Below are experts of layer 3 (counted from 0) of a mixture-of-experts language model. Rows are named router (the router's row for the expert) and show model dimensions 0-255. Each number is 500 + 40 x the weight over its row's rms, rounded and kept within 0 to 999. Numbers have three digits each.
Before each expert's rows: a language model's description of what the expert responds to; "comes before" lists some tokens at least twice as common just after its tokens as in all text. This comes from a sample of Wikipedia text that the model never trained on. Tokens count by the router's weight.

# expert 27
Suffixes and nouns naming a person's job or role, such as -er, -ist, -ator, actress, officer, politician, footballer, editor.
comes before: ",", " of", "\n", " and", " (", "\n\n"
router:550477534456511493458531426495510598488537560521454516513445553437506464567494459482604466424512505504482486487459508584504519496515556505452458506457468532543458477507464478480598486561476468503550542526478507507498438497584452515532576508470442526488506561494511472456561546512517526515568428462489466566420497475454495510450561435536471498527509498471464485528484464451461500526449577512464489529561470502478535484451570548446471475469493588556458528569494518477464461464511478537534510501571530537459521503490472539459505566508473527534518535481521489515521476535462484533542498449440510550468572451478474420483478516416448495523574479575590481521563460530495598500499454530486494485473443478514485488482496536530482503508423542501423489521532569442496531565483445

# expert 39
Final inflectional pieces joined to a word stem, such as -s, -ing, -es, -ly, -ies, -ations, in Winds, separately, Cultures.
comes before: ",", " and", " of", " in", " (", " are"
router:557490506572494406488481496454452500477536463574489495478453517528514540537500522424507471439506477396549502468509532547541605444466475531490569608506567561558468461576530513455515524555534487506470542500479494542520563484454503540536538521497468522484522485481505482544469554448492466545518553537514541462512506523523551512489534435543488497512501466440511475560523512447445527526423440556512495474457452514429489464570497454415492528451518478477471533498485489499479440481461582557554572508557459484552452524538493501561515477518546413519546495468392387510469444489484535550482471480544469454522511510480480524497487482492390434580473555507528516544505496464450442548477445512508450532517503422501477553473515550479496482562487480516530486492492493500480492472529537

# expert 46
Space tokens at the start of table cells or lines before numbers or years, as in | 21 or a rank, plus some names and and.
comes before: "20", "19", "-", "2", "3", "18"
router:492491528526489503519484553559540419520506511495528490535578452538510520533505491499507511464439432494522579465528496423533428537455494464518521511498533517546500502551480461513525458442489517548501463551507535441427505470427454444504432583468534516444489531417519455473508517473532501553526508542433461442505509510523547502582482541430517542521461494436528543495525479547522481534490472457515489489524471446515426516523506535489581472414503511421438538490502555488511445535606539495468485503489500514556465464530523507514465514394514546503501553487497553448490502517478507508469552534537464484479519510474466482522467461553485445548383511454441460447427557527530574523516537457580481514560531521566442465585471508570428512541499547519586535499439502509433504492478514

# expert 62
Final vowel or syllable pieces ending non-English personal and place names, such as -o in Yasuko, -a in Panarea, -an in Bijan.
comes before: ",", " (", "\n", "'s", " =\n\n", "\n\n"
router:541539486493505468547464390492438537511496533513483487532385563423505430559500464482470459442522523530443402453456568531481530518519545515482487427494479483471481537478479549502493459538514481470468481511472501478496495542550539513518480528494563529516521469493456525451425528555464520499497487506567477485457509496443537425452528527514543478507469516521555530506470516496588498523451477514447484471543430525555521527486421511484492574518571495534485480519516471446501515551419451444521480503532524459418500504546570519494540503522471413528486506525529392531494437578429474504566515509456567518545477484479476549526496534489474485452520500514522459558567546493548490541467537532505492422495510484430488562466536497523555544467511556544478479383508419559560542562527517

# expert 51
Blank space tokens in table cells before numbers in sports and election tables, plus some prepositions like of, between, only.
comes before: " the", "0", "1", "2", "3", "10"
router:489485526544467472522484576557530428530497503508545511534562471551519518534490506484506510473462428488507594485507489436535437533467487459520514507472521523527493511544484453474501456441500514545507480556496532444456508498423460483498475611507502499445497515421512469484501516485538479544524513562432450446485513536507532482586510546447528567541499494433520549490521477533532449541515469455501467476508481450510416536529529536531556483433533501390447538491506533502500435536609529508461483515499514524559440479545498501521460530399519541499494550484511562465476540485509512534465547542527482470451512539497503491492471461552483461584365517474436450469439543533549558546526531474594458542561501522525454463579482518556432498516486548498589547489440494492437492465499525

# expert 11
The "20" or "19" opening a year after a month or "In", as in 2009, 2024, 1969–70; also has, will, announced.
comes before: "05", "09", "06", "08", "22", "16"
router:498463534522491518525503540506512424510496444504593470503520516503519516486553513493481541478480458475539535450475518450509421508492472507536500556475490483470480548565477519461493489470475502567447448515497483450400530506421476477505432538439525555483540553438511453485530530450509529442545549532431450541455484477479538536526431575498544550511449531435502568458464542546487487546546520441533472541520456431550423562525528524498508472457483469418465530492537484495550446513537543562492502578535580524516479520535566497571529498464509499471454492468517564429485523514495514464467580473545415486447471524483492498455490453496528445535438455435493476558451503533553530525509560483535526568529486510557484477546493516535442509589537563478577561471431524554554502549448527

# expert 47
Later digit groups inside large numbers in population and attendance tables, e.g. 27,256 and 1,261, plus scattered first names.
comes before: " |", "-", ".", ",", "–", ";"
router:485486519530484495518483558531521425508502527500535487545565454503513515539495488483504513468472431504538583458518486448533434537478490457507508495497549536537497504565485441485492463464498518542515462550503532436447513459397444469526440604507501506438491497393485448451502517501535511531534514560423445466497490525510540491561497546447504541533465500440506552497550488546513463528484486467520477473508494459521399530503509535520560469423520500431437524460485556510533433518590519485464492523496521533581441486518493530521476524407506545500482557476521556454464521506485539531476551550519476464470508535478462489510456460542492463591382511465424441480428550508515562542515524464571487516567515530543448473569499502563411522530482555526568560497439511503431499479499543

# expert 60
Column header words and team names in sports and election tables, such as Surface, Candidate, Votes, Result, Player, FW.
comes before: " |", " |\n", ";", " Score", "orro", " /"
router:482529486454529446509478529503474498455482483479445495461530523388497521530501413615400536566463509524466536536508502523490470452554492429547488507489510426442555503507492490507438485555529486432563530518509464554541539547498459573496554402478481449506485451509489502445425534528511535531536425519495543528534505515555514619512512500464483495538472475561465509529422495520503523472506538481471521547495580457523548488535523527483542554486553475514459498539438487491468468504524503546553471489461471528473424466531517448490521447480450501473512490547481480483427525526509490535436553545562555509508458458510559523550476530486464454481525476521515576453506393570442422462499449493535486553507504492528527491506530499476480409393508531535534540558479435453505499555490528

# expert 41
First digit pairs of years, coordinates, ISSNs and table figures, such as 19 in 1934, 39°55′, 15 in 1551.
comes before: ".", " |", "0", "′", "°", "%"
router:506492469536571537446463474484482556515479435555383475458392557498465469461502549523503476561493510440492511540518564513505541467479465451529563486553516534490556508499503513469550474481503488476534488496564417470477478427546443481512516544520477448510505440541469479508527549502522565551442470473576464471512522488449416478521458537526439436460504491564561503484472503514409437542521484485532557561470506481549496504487501484454410502537510536512499515471519552529489501453381491531480434449534464505453572521448519589549451516525546551498519485539473454565457420496485515488454450460484560487517481497451474481540490480478533501461491479548492530509500494556560512490561488522509567495431439563523532522504551464516522525439450522484471512407521596548528448492464519

# expert 21
Field names in infobox lists and the colon after them, such as Area codes:, Type:, Region:, Genus, Location, Preceded.
comes before: ":", "\n", "==\n", " by", " ==\n", " zone"
router:447489455452524483551530410457500502475488475474487439478566460478562423465408492508563513535509499551529527490519453482510510462515529492555531499524451541474535508440484483565432524551499511465483540487521514585526504475597545452417500410566486515498517422541531502436515476452534485439429455468461497552560526518496472496436502482589497502535464547447420518543508551542493507456530422442592509565472429489460565545477441508527529495508403490469472532512493519449572554498489551617526527487456487485478510499475507464421569548513497480521476483453504508535514554494493500530506511518485589489513469520541471465468490476486454430557461572549490559505540517498501547507532558475491441493446495469526518512580506487541511496488490530497528451500491498483526466519403471

# expert 59
Dashes, pipes, equals signs and colons at the start of a line in infobox lists, tables and section headings.
comes before: " ", " •", " Born", " List", " Country", " Coordinates"
router:451478468428451430574510505494524444413488416508492475412535506441486462508487596573486548492578548455513501439542451477490482476534589495539520483488508525541563468436574509586478537511457453508499535491471503596533523441547452463511525457473471482558514392570559483510581489561547532526400559477509478548511459511466402500508561482544500470474484473478495497541539578556544488482456515539514525492537454497504517546486450497499490453488479528490547556518487428508500507518507497461464476546507456497524558475438511433485493548518448432481531461494551509548528465501572545425529484400499527476494510531473535499469542526468486515527523534454486528496551478466525539461501518512403475468459476431561533495502461506520550471495513495476507480467494453461564530475488506

# expert 55
Uppercase letters inside acronyms and all-caps codes, plus capitalized name words like Racing, Championships, Records, School.
comes before: ")", " |", " (", "_{", "F", ";"
router:472506459481555451492416495539497530483531462538519556456489500463541532450462464497491400514504533515483504607525574496464493478517464579447467522504501508504579490494559501568520501470540474503499443508491468572451483497498525466450502438570526547443544421478428511492553549480508530471529479507575566555450543499508465471442558506520503484445467580518458527504460449423537553463476482506475451513411577559537469549482472493548500441559595511600493551533505502450481455476466510485501437561498545467536493518468421496497521423535536506488518497540500476567551459490426462428552507503532509525509505534515511407467548498474511479404533475518549510431551487544507460455442468517555472486484466502437546468531538518533468489507490550528529546471488460529508470501558490

# expert 50
Last two digits of a year after 19 or 20, as in 19-05, 20-08, 18-96, plus century and ago.
comes before: "–", ",", " |", ")\n", ")", "\n"
router:546536552530576506461541537544559483451507448528455562476532438544473558506511404566527516473447408526539544505510492422522541564514536486450500476506528504488552532521544490498477478535513511538515484504516474523465548476421515453531490504495499410514503559495495447492495395474494542523536546576465540486454492482518548449521515505484530517431508535438465570469537513517469424545477469485486485495587471496395457482504437527500453494485508524508491524520506485549557450480551567539470517463495531527570463541479525541484488484484533539398477574498488539450491477524433503433482496472493506467520509514461455543464431516598489494535446488499410450449501570453478532541528491453596491480577462527516520470536539488457505489517530486526570415572471407480515524482506490

# expert 23
Word-final suffix pieces completing a split word, such as -ated, -ified, -ing, -ation, -able, as in unmodified, pollination.
comes before: " by", " in", " to", " and", " of", " with"
router:510532550497491486467528440512426497496499532544432556487456496503448467556525550529482486426558466570436501458481472505504559504525554522465503555520497489535549493453519559463478586555573496521463557500510520568418547475479485519549477518452523498516566503485503461523464499499486524534456492495523475485561478513498527361509506516608516592516594496486439489423446515474494495463477549547508458496487512490452545499510536509467489550538518512462470471544545542526573571560514479473523458529516477451553476514495425512464475465511550402459476524467530469520527454434593501525513530477476495494522529489482458534521494539400452476412513509489561513560442473428461529534432449512454491494457490471461491498465495485479514525491522505540427402532462561546555565481451486

# expert 32
Closing parentheses and quotes and the pipe-plus-newline ending table rows, such as (Billboard), "Upstairs Downstairs", | at row end.
comes before: "|", " |", " |\n", " (", "|---|---|---|---|---|\n", "|---|---|---|---|---|---|\n"
router:521522513515442489517487504527554455505496469539532543435535495506528488519529477441478494477473449457533565508527520489462467492521524495544579506551533370522488507532461429511566545500496468521572499532543448404442491440478499469507555534579514494525469488447450476525469505452561571436542429526424443512485510507512493460523489531476504527522509495510517528484485508569537574570453454567464523516512499439497461483451503497537550483528482512483483439519558587514460462534548525472543471481474505469535512483472445454527459454451515503504445563483552507462495442574479434417507508535520490442458515483464448536550491473551498520556439482474512472542476538542479506511597440467518486559548470450481546475547488539472510579593492513469578423500496488479462419439571573

# expert 26
Month names in dates and en dashes in year ranges, scores and records, often inside tables, like 25 Apr 1950, 2005–07, 35–2.
comes before: " ", "19", "1", "20", "0", "2"
router:415465534582489460495470516521493431457551486472476550497480463555514504447512532485422482514463503494558524520416560506466437563504435510474453453484467471514486523466569577568473492508493416578548422516488491497582520507474569446525449517508554455474493507504583494488533571486527532525464492487504511559465521507537419521555462502522474511466533552496531456496537422571497468505604492514515531503585521534452476438522502506534531471476529446442514466523466581542470546488540549436442470496499554534504517523480493483543519551469499434525469506529479558468531487577478477432451542536512450495489466492450477444483498530524461442452459498524505419517460551570512443499533523530551585422487576524427454512536455478500451521446496458491527527491475520456502508565502505

# expert 33
The article a or an after is or was in opening definitions, plus the prepositions by, as and with, e.g. "was a tennis tournament".
comes before: " a", " the", " an", " well", " member", " American"
router:554491498464565495505489525556528496526419443458499485536542587487537456508515571515495511464493492507526448548496490427502525547498526536535509331411514512500457493519526549451550454546587536537434473389530501500492497498516524542559541491492480512507440503588506475524520410496533490576501446506467535478518500474503536472481531422544392495480497477483444432512516541510474532405470535515499482492451458508513549485462472464493448479489550531458539496522479477544502481448504459427492541456541491565512538451497501465400523452511496450560512494520538508498489479501464517552540501532479481519482516549558465458534492444468441530481533478552517510534547545519529527419553530539549513563465453501563493481480473548467466461410544490513504458483571551529513535486588529